config.yaml
moe_layers: [0, 1, 2, 3, 4, 5, 6, 7, 8, 9]
positions: "rope"
qk_norm: true
beta1: 0.95
Below are experts of layer 4 (counted from 0) of a mixture-of-experts language model. Rows are named down (a neuron's output weights, with its number) and show model dimensions 0-127. Each number is 200 + 20 x the weight over its row's rms, rounded and kept within 0 to 999.
Before each expert's rows: "comes before" lists some tokens at least twice as common just after its tokens as in all text. This comes from a sample of Wikipedia text that the model never trained on. Tokens count by the router's weight.

# expert 1
comes before: " of", ",", ".", " in", " to", " and"
down14,183,218,198,201,211,154,203,221,215,212,205,208,200,183,237,196,187,146,262,211,188,154,213,236,188,190,190,188,198,211,234,174,214,196,186,179,208,192,189,220,195,224,201,187,189,173,195,190,190,229,174,211,207,206,199,194,227,223,199,198,201,208,232,177,212,153,190,180,203,173,205,195,198,158,187,216,226,222,211,197,190,209,201,180,196,219,218,185,182,223,200,184,223,168,192,197,210,213,216,202,206,218,249,191,213,162,197,221,201,179,214,203,235,186,220,170,186,206,181,208,205,214,204,164,220,163,193,176
down15,186,175,191,193,250,190,195,172,225,176,211,225,168,196,217,231,206,154,208,243,246,219,198,182,224,218,217,228,208,187,223,230,192,181,194,183,156,174,209,215,207,185,208,195,189,207,182,206,174,204,220,191,206,188,169,192,202,216,203,220,206,219,204,222,216,183,199,211,229,212,193,169,211,202,203,194,201,192,216,189,209,203,195,257,213,231,199,163,198,198,193,230,217,146,207,183,168,203,211,224,185,211,206,187,213,190,220,221,172,175,198,206,210,204,167,186,217,171,200,168,219,207,194,217,212,224,195,209
down16,201,233,191,205,196,200,183,192,191,190,201,216,213,154,193,218,203,194,208,221,204,195,194,167,200,185,208,197,200,207,195,191,224,207,206,220,181,165,148,191,213,209,197,234,205,217,188,183,209,231,194,230,203,184,219,194,203,184,215,190,231,229,154,196,234,175,194,213,241,209,204,209,197,235,174,199,210,176,231,224,226,202,228,203,191,204,188,214,229,226,206,191,182,220,233,256,217,171,167,173,172,203,187,216,224,190,197,199,192,232,183,211,207,179,223,186,180,208,221,194,202,210,243,185,155,190,185,185
down17,235,228,181,164,195,203,231,198,172,169,191,202,176,210,234,202,165,194,216,194,200,215,197,221,206,161,213,169,213,200,205,219,173,209,207,220,181,205,191,214,179,230,206,211,191,207,182,193,198,177,190,200,226,228,187,205,147,160,231,214,162,164,209,195,202,217,202,202,215,161,189,187,225,190,205,191,199,175,206,209,224,195,196,208,192,231,208,154,221,232,216,210,224,182,182,206,175,183,234,196,183,207,234,206,225,180,188,204,198,187,213,196,179,218,212,163,184,210,210,207,182,181,191,213,228,171,236,190
down18,185,185,200,207,213,185,181,221,226,177,191,192,201,199,225,188,195,244,206,184,209,180,197,225,194,200,179,192,194,179,220,157,181,200,201,187,198,196,227,213,189,161,149,179,199,238,195,202,195,228,209,227,176,196,194,174,206,192,171,196,226,179,198,202,232,216,174,163,194,151,179,205,181,199,173,203,207,184,191,206,203,210,190,172,149,211,212,195,217,207,209,222,219,220,204,170,226,178,200,180,238,195,184,220,220,163,182,186,188,199,182,185,162,222,187,196,215,194,191,229,200,191,175,199,213,150,202,223
down19,185,193,191,199,212,191,188,219,196,234,211,199,203,239,220,191,208,205,195,207,210,199,182,162,202,195,212,198,234,196,216,220,184,210,175,167,192,206,242,177,202,221,216,215,155,189,210,192,226,203,192,203,208,235,218,196,185,220,222,197,198,206,198,168,213,186,243,232,199,211,211,233,191,227,223,185,223,183,201,209,222,206,216,200,215,174,215,208,165,192,210,215,183,243,215,170,222,206,210,185,166,170,229,196,175,187,165,195,168,232,213,210,180,175,189,189,179,234,217,207,188,158,219,160,221,171,197,212
down20,199,187,203,196,239,204,219,184,190,194,193,195,184,195,195,221,227,227,251,200,197,181,228,207,202,181,188,213,203,226,195,237,176,204,200,224,224,165,227,209,216,206,197,176,196,211,220,210,225,204,209,169,192,194,225,185,190,242,247,215,203,216,154,179,189,159,211,171,212,224,225,149,214,186,181,190,201,193,176,202,180,212,229,195,212,216,174,190,169,187,233,204,196,167,221,201,187,224,186,235,183,205,218,163,186,196,206,206,217,196,209,196,178,196,210,197,215,198,200,208,218,201,243,215,211,243,198,199
down21,218,197,199,204,230,214,191,191,178,195,195,223,190,193,219,210,201,189,178,213,231,207,207,188,239,183,185,177,196,207,201,211,161,175,180,195,206,179,205,210,194,189,210,198,192,190,201,219,216,181,236,182,214,176,170,211,215,185,193,199,233,219,210,161,158,239,195,181,227,169,188,201,200,216,211,184,217,200,184,192,206,219,197,220,241,202,216,234,213,189,221,213,197,186,204,199,252,178,196,203,212,236,217,203,227,210,182,182,177,183,193,195,193,214,217,194,169,213,152,193,137,213,204,182,148,212,172,186

# expert 18
comes before: "1", "2", " |", "3", "4", "5"
down11,184,217,185,247,199,202,202,195,224,216,225,183,206,200,195,208,210,241,190,191,161,172,180,231,191,195,186,215,170,240,176,140,192,205,202,175,176,174,188,209,199,202,202,191,197,181,215,208,195,199,210,185,189,171,208,228,188,194,183,215,184,186,198,180,197,206,206,164,234,202,224,199,225,186,180,206,195,188,178,200,172,215,212,169,238,202,206,204,190,239,216,169,187,245,207,222,192,169,205,212,209,199,187,168,189,167,210,201,181,208,207,193,189,194,214,200,245,241,183,212,201,178,239,225,192,208,210,169
down12,199,219,173,170,164,192,210,206,221,239,205,214,235,232,150,222,234,191,258,209,183,209,188,194,170,216,205,177,197,196,199,203,181,184,208,233,188,225,197,190,189,201,225,188,187,206,208,173,188,186,169,159,190,168,223,153,205,188,195,205,168,217,217,183,203,205,196,183,231,226,180,192,209,212,215,178,229,180,218,203,213,229,216,188,217,211,188,198,198,177,199,215,165,192,211,200,217,189,204,209,209,208,210,214,191,205,185,181,240,215,204,217,227,195,200,219,179,182,216,195,211,201,197,192,148,200,164,223
down13,174,163,179,197,231,184,212,203,211,172,206,192,196,187,203,164,196,180,205,221,202,233,165,187,175,201,213,165,190,187,190,192,182,216,186,168,180,216,197,186,208,185,205,189,188,211,193,217,226,218,172,198,210,200,223,231,173,204,204,204,203,171,195,205,208,201,198,166,210,217,189,229,224,210,164,174,255,190,185,220,186,211,227,196,215,201,196,208,157,203,164,200,196,225,202,210,216,198,243,178,170,206,218,192,208,184,207,208,174,182,198,196,247,184,232,187,169,215,223,235,204,180,168,230,205,173,172,205
down14,239,190,166,198,212,205,158,230,211,217,212,190,187,194,198,183,195,220,189,181,208,194,204,214,181,208,218,194,235,176,193,222,249,213,166,195,173,204,215,204,194,186,194,205,220,210,163,204,254,207,232,200,235,197,210,217,169,191,200,164,194,213,169,200,199,235,184,181,199,193,169,196,196,186,186,207,221,203,193,179,180,199,201,183,208,186,219,204,195,226,206,203,173,227,231,170,200,225,226,203,148,192,171,219,183,179,211,213,180,199,239,214,186,181,203,226,174,185,242,188,224,212,188,211,222,211,191,213
down15,206,236,192,188,208,206,206,207,204,192,193,196,193,227,169,202,188,226,204,166,179,167,199,205,215,249,185,216,194,181,212,210,235,214,227,206,202,237,219,195,198,168,166,209,211,183,149,188,220,197,212,211,214,180,187,215,213,198,185,192,191,222,212,194,193,202,250,220,203,225,187,199,184,179,172,241,164,203,210,161,188,194,223,213,155,213,178,205,226,204,200,211,191,215,185,202,181,191,210,236,199,247,218,171,216,177,204,157,177,223,184,195,205,203,237,180,217,208,212,199,180,172,193,215,196,191,219,199
down16,176,212,215,211,242,205,189,183,206,186,192,186,210,244,211,199,191,215,197,180,203,239,197,196,228,208,193,182,209,205,185,167,201,190,179,197,186,198,193,178,166,186,253,165,206,228,197,220,183,202,217,225,220,221,228,172,194,237,189,215,195,186,178,200,203,211,191,191,197,227,166,192,178,197,214,240,180,180,182,197,198,190,203,197,219,212,209,229,195,196,190,188,188,206,245,182,189,226,212,205,203,206,196,179,192,234,149,163,220,178,221,200,176,227,224,155,183,198,184,203,210,234,168,169,201,202,183,205
down17,198,208,201,165,174,184,209,209,224,185,185,182,202,200,176,173,215,157,210,210,201,185,199,211,196,192,174,186,196,211,203,202,179,201,182,217,198,196,194,218,182,194,192,217,212,216,200,220,180,185,218,223,221,237,190,203,156,183,202,185,192,168,149,195,181,221,205,188,182,194,201,184,173,209,234,203,208,198,187,198,200,193,195,199,236,236,225,177,195,199,229,251,212,199,199,185,232,189,177,243,213,194,228,233,201,214,193,225,219,205,193,238,153,170,180,205,229,188,179,229,175,220,219,221,173,232,179,213
down18,198,245,203,193,201,214,201,185,184,191,157,185,215,217,201,227,227,199,179,208,186,165,198,208,184,181,210,181,196,200,235,201,218,206,219,213,198,191,216,228,165,176,235,222,223,204,187,213,206,229,200,199,206,176,210,202,191,201,203,199,174,224,124,193,170,172,219,187,195,184,187,219,216,197,235,195,223,169,177,221,222,211,197,207,208,217,221,193,249,187,201,194,184,237,183,214,225,205,180,192,183,200,226,169,189,213,195,227,200,197,192,204,196,176,230,228,149,202,194,191,203,195,233,200,205,178,203,231

# expert 28
comes before: " |", "\n", ",", " (", " of", " in"
down11,192,189,238,219,171,201,154,216,182,189,204,208,217,171,203,193,182,196,183,207,209,214,196,189,171,199,233,193,192,195,152,219,217,203,186,209,170,225,202,188,217,195,184,200,221,170,226,225,188,195,220,170,180,228,182,181,222,233,181,195,212,194,191,202,231,214,197,223,207,175,190,209,208,210,193,223,184,173,221,181,186,183,186,227,165,271,193,227,194,197,144,204,189,221,195,225,190,229,202,221,203,218,190,173,164,188,205,188,175,201,210,181,217,178,197,225,192,215,208,228,207,205,199,212,203,165,196,186
down12,199,201,201,189,172,187,207,215,182,225,209,188,225,188,219,191,212,181,192,247,206,183,206,217,227,208,182,219,192,215,200,224,221,201,220,199,190,197,182,210,182,203,186,174,191,168,203,249,194,239,179,170,238,198,182,222,206,201,223,205,177,210,172,224,219,223,174,217,202,201,179,226,218,167,200,209,164,201,177,173,241,177,213,180,177,180,222,212,239,171,217,216,196,223,188,198,217,169,210,198,205,208,187,213,198,204,213,252,249,175,214,200,205,193,187,178,204,206,178,218,215,252,186,215,205,191,205,203
down13,188,230,212,228,193,200,153,195,215,192,206,205,224,200,211,177,209,189,220,193,214,211,192,209,203,223,191,217,182,238,193,228,223,224,212,192,176,178,217,173,162,233,180,248,160,185,204,208,228,192,190,185,176,192,186,222,225,191,197,224,212,199,198,203,203,196,200,214,243,210,182,206,249,200,204,199,209,199,177,233,202,199,216,189,187,195,186,220,214,240,187,209,177,223,212,170,216,211,200,183,228,197,236,222,175,199,205,208,170,253,235,210,204,198,193,197,195,179,209,193,237,220,167,199,172,180,217,211
down14,193,196,219,175,187,205,186,217,232,189,196,219,197,199,214,192,198,180,226,219,198,187,186,245,201,211,181,173,206,208,198,206,209,172,178,201,197,190,214,162,197,181,207,220,184,204,182,238,190,208,198,215,200,196,203,209,226,201,223,204,153,209,233,183,188,221,235,188,174,186,232,184,166,186,204,212,191,185,223,213,187,206,243,169,169,166,188,165,185,232,193,205,220,180,198,168,174,183,188,203,211,210,221,176,233,178,191,204,230,177,201,237,220,209,157,245,218,183,219,175,215,204,193,183,169,213,181,190
down15,163,222,210,239,190,227,203,198,207,201,223,220,197,208,181,188,194,202,226,184,216,189,216,184,204,173,178,205,201,182,187,214,212,216,186,171,186,215,210,181,209,223,228,178,174,193,196,193,178,215,187,188,231,169,170,197,187,188,209,202,166,178,165,220,193,214,243,166,198,210,207,202,264,197,194,196,174,192,206,218,209,188,166,177,207,195,204,218,191,175,230,171,193,230,161,206,214,202,196,227,221,208,147,190,202,180,195,223,199,223,192,178,193,192,181,172,190,202,201,201,218,151,223,226,204,173,180,187
down16,198,208,224,195,219,193,224,202,173,202,217,229,195,192,183,188,189,173,203,200,219,226,221,238,219,201,166,214,212,212,211,195,186,185,191,229,193,156,200,169,175,166,201,188,204,183,222,188,203,169,214,221,192,160,200,187,166,203,219,169,194,209,211,217,241,180,189,150,196,205,222,197,190,169,199,213,216,204,220,219,225,220,180,199,204,179,208,163,218,160,221,182,236,210,226,184,204,189,197,225,208,215,175,209,214,199,239,177,189,172,203,171,207,231,153,218,218,182,177,190,177,215,210,199,208,201,202,217
down17,162,216,184,225,198,170,170,236,206,214,157,191,209,235,215,197,210,198,221,183,185,164,167,187,177,209,224,223,194,199,218,173,179,205,207,189,199,171,200,234,211,226,199,184,219,176,191,186,234,214,167,235,196,222,217,192,222,165,186,218,168,194,252,204,173,204,186,213,170,198,204,222,199,198,195,190,197,193,227,230,179,200,205,201,187,181,200,222,235,234,173,174,217,199,218,205,192,165,182,179,178,177,177,208,188,184,193,196,176,175,171,196,203,207,185,221,220,186,183,185,175,204,197,177,186,199,200,186
down18,223,233,210,189,238,207,182,216,220,191,190,183,231,236,184,164,220,216,186,241,206,206,199,218,198,201,200,169,182,154,227,182,215,199,204,214,191,222,222,189,184,151,193,197,220,184,187,179,197,216,241,218,183,204,222,229,195,209,222,212,198,209,204,186,222,212,195,179,228,206,165,204,180,197,194,189,221,214,170,234,170,216,188,211,179,197,187,171,191,193,218,183,230,193,176,200,212,231,177,199,195,200,189,183,222,179,204,202,176,193,180,184,209,237,213,200,199,236,173,222,156,204,199,192,161,207,173,185

# expert 27
comes before: "1", "2", "4", "6", "8", "9"
down7,200,186,196,198,184,172,175,197,220,189,195,192,188,179,168,240,183,151,181,216,206,194,190,192,212,175,204,208,219,197,212,202,239,171,186,182,209,179,200,206,192,183,200,216,211,224,203,186,206,227,179,181,224,224,196,197,231,236,212,192,208,258,179,195,241,210,225,192,185,214,212,198,204,169,190,212,190,182,203,192,203,206,188,190,230,191,191,182,200,218,207,181,179,196,235,199,210,211,178,207,196,202,177,194,192,247,199,176,138,201,177,208,223,197,193,237,206,216,155,207,229,170,172,216,195,190,202,160
down8,186,166,196,172,238,183,184,153,189,184,170,191,196,190,184,166,185,194,199,193,182,208,210,181,245,229,193,162,198,185,196,181,171,198,188,208,180,229,168,203,213,251,211,197,209,193,194,207,225,217,168,206,198,178,196,177,203,183,177,215,233,198,179,201,211,183,218,198,191,230,177,237,203,223,201,207,219,240,225,190,206,194,199,229,222,222,232,188,146,241,202,208,207,177,215,200,220,196,204,202,167,203,219,178,225,196,214,178,208,214,174,209,207,194,183,204,209,201,212,184,235,181,197,179,204,192,224,198
down9,200,181,160,182,176,186,227,189,179,184,223,208,161,230,248,195,172,206,175,191,227,218,221,207,209,189,168,175,225,213,165,197,204,203,204,187,205,207,187,204,201,204,209,206,206,225,202,192,216,223,210,201,215,207,224,204,194,227,219,221,230,268,205,201,216,189,203,230,189,215,194,232,174,189,166,202,173,188,203,229,212,204,186,189,189,200,207,174,159,169,191,202,226,191,210,173,224,228,208,207,196,166,200,185,244,224,227,226,213,208,191,207,197,209,200,188,183,173,201,221,194,189,232,216,225,231,188,190
down10,184,183,207,194,208,219,218,148,204,212,202,186,209,216,167,236,179,193,237,205,203,217,214,188,207,227,195,197,215,224,212,216,213,200,199,221,187,204,188,170,197,195,192,212,230,185,166,244,224,192,185,230,196,157,210,241,176,183,237,198,206,232,216,185,199,168,190,157,191,210,198,184,209,207,186,221,224,186,199,190,196,196,240,212,218,205,224,184,217,232,180,213,181,194,225,208,226,234,220,207,191,215,184,183,189,200,207,188,198,202,184,271,172,203,192,179,211,206,192,196,163,213,198,222,187,196,214,175
down11,217,216,186,210,227,196,170,223,179,201,218,232,181,218,220,208,173,232,160,212,194,183,205,183,166,221,216,186,231,201,204,217,172,166,167,200,218,178,190,211,182,188,185,210,223,237,179,235,226,239,179,198,229,206,239,232,224,176,196,206,193,200,206,213,213,212,204,212,206,233,189,194,162,193,189,200,204,224,179,190,190,198,173,181,201,206,183,194,194,206,187,195,195,201,206,235,237,203,182,225,189,198,190,210,211,178,227,254,197,175,226,205,214,180,204,201,201,189,161,167,212,211,174,185,203,222,190,227
down12,204,178,193,201,201,237,206,155,214,201,175,197,208,200,196,244,192,207,211,199,199,199,227,210,237,197,210,201,229,207,199,235,200,200,213,177,210,228,212,244,193,192,182,197,232,185,215,178,180,202,167,213,161,207,173,208,160,176,197,177,182,176,207,188,229,188,212,202,193,204,177,239,197,203,211,173,167,185,200,204,207,195,236,206,203,195,212,196,193,162,187,192,204,211,208,215,193,198,192,172,173,196,199,229,166,232,203,223,205,192,229,206,180,211,176,224,184,163,169,184,241,221,232,242,187,228,210,201
down13,164,143,174,168,176,177,198,212,151,207,215,183,192,213,180,187,225,202,210,190,218,185,230,165,226,168,165,191,231,189,199,181,226,202,209,142,217,190,171,216,233,185,213,218,205,236,208,199,209,202,209,230,188,192,218,206,192,217,210,204,186,206,179,184,224,195,186,147,211,219,214,213,232,235,207,189,195,167,209,192,191,206,213,177,172,207,231,164,201,225,210,206,195,177,191,228,188,175,204,227,203,211,222,189,181,223,201,204,203,209,192,197,191,202,173,198,187,220,186,205,203,201,212,190,223,196,199,204
down14,166,196,200,193,212,198,181,218,224,196,168,204,215,177,229,223,197,213,170,187,185,213,207,240,194,205,236,212,160,193,201,224,187,220,239,210,174,195,232,208,186,186,173,185,203,231,181,184,214,177,185,182,191,231,200,164,203,186,167,174,183,207,228,171,192,198,213,218,230,213,184,217,197,212,222,198,233,199,192,216,187,189,237,212,214,157,208,216,196,186,198,205,188,154,222,216,235,172,189,186,171,163,206,207,205,178,184,205,197,184,191,210,165,198,180,216,172,199,183,219,191,219,204,204,214,162,218,169

# expert 0
comes before: " of", "s", ":", " and", "ly", " States"
down9,194,218,209,219,187,200,193,238,193,183,225,195,186,222,178,197,218,199,174,196,235,191,194,181,205,207,172,226,200,210,199,222,174,193,180,216,193,183,164,178,181,201,182,195,205,211,221,235,198,194,220,201,223,180,224,185,211,215,215,197,168,201,229,265,222,213,188,185,188,218,210,179,209,206,217,198,202,219,219,190,208,216,181,204,242,185,184,206,227,195,235,234,206,173,229,192,208,180,240,235,191,182,199,183,229,205,193,222,217,224,196,172,195,185,192,210,228,201,203,160,227,146,234,199,173,214,181,199
down10,222,202,206,223,197,226,208,218,206,184,167,217,190,194,222,186,202,188,177,213,170,204,197,178,206,179,204,216,224,174,243,175,212,176,237,175,173,188,180,227,194,243,248,193,209,216,187,204,177,195,186,204,191,227,167,213,171,194,222,202,198,177,189,224,200,202,216,214,161,183,192,201,230,189,156,173,185,202,212,217,182,189,184,209,180,209,197,195,212,173,191,184,204,171,189,177,217,203,192,170,199,195,171,227,224,223,180,160,220,196,192,189,214,204,249,195,208,219,216,168,157,188,222,199,219,193,182,206
down11,201,196,186,169,198,237,231,207,200,206,182,213,191,228,202,202,177,189,229,202,191,181,220,196,205,214,174,202,192,195,178,211,186,182,185,171,193,202,182,228,206,165,199,201,214,162,203,195,199,181,187,208,231,182,206,189,213,203,230,173,150,194,241,168,178,194,170,196,186,189,224,189,207,180,194,217,195,192,219,241,186,207,196,194,195,172,204,238,176,178,237,221,207,192,182,167,228,223,197,184,186,178,213,178,218,187,209,194,176,250,210,164,220,200,187,226,194,229,209,176,183,236,228,180,221,220,181,182
down12,229,213,220,189,221,235,199,214,209,173,192,182,226,204,200,192,167,185,204,184,210,189,179,223,216,214,190,188,189,170,226,164,209,191,190,219,212,191,227,205,221,236,211,211,188,213,203,160,216,198,219,221,204,209,187,240,206,190,230,167,225,178,213,241,216,220,212,205,201,177,221,185,219,173,209,179,187,194,211,191,192,191,169,203,176,233,244,214,182,188,195,171,237,179,198,170,226,190,201,200,234,207,180,191,199,260,205,207,202,171,224,201,197,223,212,200,228,205,189,184,201,168,175,188,167,185,181,212
down13,236,205,211,205,191,200,196,185,234,213,177,218,152,230,226,213,196,220,227,233,216,200,191,206,195,183,218,179,205,195,202,171,192,225,177,203,182,188,201,225,195,217,213,175,198,162,181,211,160,221,192,189,191,203,211,232,179,184,211,189,232,215,178,222,206,192,213,209,208,190,180,166,186,234,226,176,199,182,202,172,210,182,176,211,209,213,256,183,194,172,192,221,214,167,188,201,203,161,211,180,172,206,205,192,197,227,200,201,213,182,174,200,187,177,227,211,186,174,177,184,160,188,211,218,171,221,237,217
down14,198,207,228,212,207,181,227,188,169,194,185,215,179,189,185,171,193,202,195,176,216,176,229,214,199,206,179,189,211,212,212,218,177,182,208,216,189,193,241,216,178,169,242,217,214,195,172,205,218,193,197,195,229,187,207,217,186,233,195,234,168,231,180,205,203,230,221,215,193,210,191,203,176,222,171,224,205,233,182,207,207,189,235,219,196,202,204,204,210,226,211,199,185,212,172,239,198,205,193,177,192,264,200,214,210,206,232,226,164,206,209,177,191,182,238,189,195,204,224,207,181,178,194,217,181,159,241,217
down15,201,222,180,180,174,212,236,204,214,218,204,176,212,214,229,195,192,186,214,210,194,188,192,212,193,220,176,167,179,187,197,226,174,213,185,213,176,182,156,201,202,148,207,191,241,214,198,170,204,192,240,206,200,176,192,219,222,210,204,215,214,165,211,199,187,172,214,200,161,169,178,216,203,228,198,192,224,209,213,222,198,184,183,219,185,228,221,194,203,183,227,220,193,178,224,202,196,215,235,208,233,194,194,210,230,196,147,189,196,192,196,235,202,223,198,198,170,244,203,234,177,212,201,195,220,176,187,224
down16,197,219,186,198,208,186,186,205,202,191,209,183,219,155,183,217,196,167,196,201,197,184,222,167,200,195,193,162,215,167,210,205,196,204,199,212,171,207,220,216,184,138,182,221,190,192,224,177,194,204,228,218,200,223,148,167,218,177,215,180,180,212,205,208,215,202,257,194,206,197,174,196,186,220,190,218,187,198,198,225,222,239,208,184,219,201,163,163,182,186,179,209,159,230,228,219,191,201,185,192,243,196,218,207,207,208,194,175,201,211,208,189,178,205,215,184,201,222,173,207,214,166,200,217,168,216,197,205

# expert 20
comes before: "9", "0", " ", "8", "2", "5"
down27,179,208,170,218,196,165,179,189,205,188,203,170,184,200,189,207,192,193,244,223,221,206,183,236,178,201,198,213,220,209,229,211,196,170,206,186,204,214,203,204,202,196,198,211,229,182,191,203,231,207,190,188,163,189,208,207,241,233,188,190,196,204,224,222,192,160,189,192,192,243,250,176,201,184,186,157,243,217,228,212,243,188,239,178,200,181,196,193,192,176,204,186,225,195,206,196,207,197,221,203,185,186,187,236,190,210,207,188,233,230,192,185,208,205,235,213,184,197,207,232,196,202,217,251,186,218,182,197
down28,212,205,204,211,185,183,192,218,207,205,190,204,204,184,196,172,198,221,217,191,216,193,207,176,218,199,201,191,200,190,212,179,207,173,164,181,182,217,172,206,180,181,194,252,203,190,232,242,237,208,153,193,179,208,178,220,189,201,211,142,158,180,190,237,203,208,219,190,217,210,196,203,189,206,175,217,224,200,180,233,222,211,201,199,181,165,178,168,138,201,208,219,148,204,204,190,206,163,201,207,226,206,209,208,204,181,212,170,190,185,170,211,198,182,192,222,205,220,209,196,216,169,182,223,194,200,195,196
down29,178,227,187,211,184,172,229,208,165,200,178,167,250,223,179,209,189,196,180,193,204,245,201,169,199,219,174,220,245,193,187,178,224,234,196,174,195,210,201,216,185,190,178,171,165,190,187,196,225,237,185,207,162,217,175,183,215,204,176,220,179,194,173,212,188,200,209,186,202,210,211,197,189,196,162,178,191,226,229,230,215,174,220,221,179,189,207,173,193,224,176,201,199,219,214,201,200,177,177,195,210,196,226,195,236,181,201,224,193,196,210,214,226,216,216,222,213,206,191,208,159,239,219,199,201,194,204,210
down30,193,201,193,193,166,198,222,224,196,178,216,202,181,193,194,196,177,216,180,190,220,185,167,197,200,159,193,182,202,157,223,205,177,161,197,185,220,218,176,208,205,187,201,200,199,181,208,231,207,216,205,201,170,167,227,208,225,215,200,192,181,202,191,215,166,189,217,255,191,219,187,203,212,197,228,195,183,191,195,242,207,199,215,182,196,192,206,216,221,204,215,206,184,212,173,194,212,198,201,150,197,203,177,128,215,225,193,241,190,189,208,202,163,163,213,187,196,173,220,173,230,218,208,192,224,197,168,197
down31,200,186,218,221,208,198,192,207,185,179,228,200,209,193,222,242,207,232,192,195,203,225,196,215,228,185,252,251,172,218,199,175,202,188,209,209,215,180,220,196,210,218,191,218,210,222,191,208,187,177,218,177,173,214,211,203,196,248,210,193,212,174,195,183,235,235,242,175,180,195,253,201,166,227,214,209,171,179,197,209,238,181,184,184,204,183,209,211,160,223,178,185,184,207,223,170,187,209,173,229,168,204,203,205,163,199,203,189,203,177,192,200,199,195,183,170,209,204,193,181,194,203,220,184,192,182,211,206
down32,225,231,210,225,229,182,226,191,169,179,206,204,225,211,192,153,213,195,196,197,197,213,223,184,162,212,209,213,224,239,197,221,203,204,236,215,196,205,182,209,211,165,169,203,221,224,190,202,220,222,173,198,201,216,249,206,207,218,153,196,214,205,189,231,212,169,207,195,202,204,188,175,249,193,204,220,213,218,208,211,172,179,177,238,188,207,236,177,184,191,176,191,194,208,188,210,197,220,214,226,169,152,224,220,181,173,205,205,228,184,197,181,208,218,183,184,202,222,196,183,224,211,200,194,223,194,188,194
down33,210,202,176,203,188,224,232,186,203,200,174,202,220,182,199,204,217,221,190,187,220,181,213,212,208,179,226,198,222,204,177,199,210,181,191,255,198,247,195,181,212,213,182,199,182,206,204,176,184,203,217,193,178,189,168,217,189,201,177,238,179,194,223,215,227,175,205,186,204,254,193,157,196,234,194,195,215,214,211,167,198,179,201,186,188,181,180,179,233,182,203,209,213,179,209,190,170,236,224,188,181,166,198,177,184,182,218,198,164,218,228,260,180,185,175,214,219,204,216,198,206,229,198,206,193,186,180,197
down34,213,178,203,198,198,188,184,219,218,175,195,208,218,195,248,201,220,206,181,217,193,174,180,188,221,186,188,200,207,218,210,161,223,210,202,173,217,217,193,196,257,199,209,191,207,194,186,190,185,196,231,212,213,231,212,247,209,212,177,188,231,193,228,203,177,231,164,208,168,198,194,209,210,184,201,200,228,197,192,204,194,188,202,187,224,207,209,144,188,205,201,186,194,193,190,204,213,181,201,239,179,161,227,208,199,214,165,205,234,212,182,232,239,225,194,191,228,216,180,199,212,222,149,224,202,215,219,180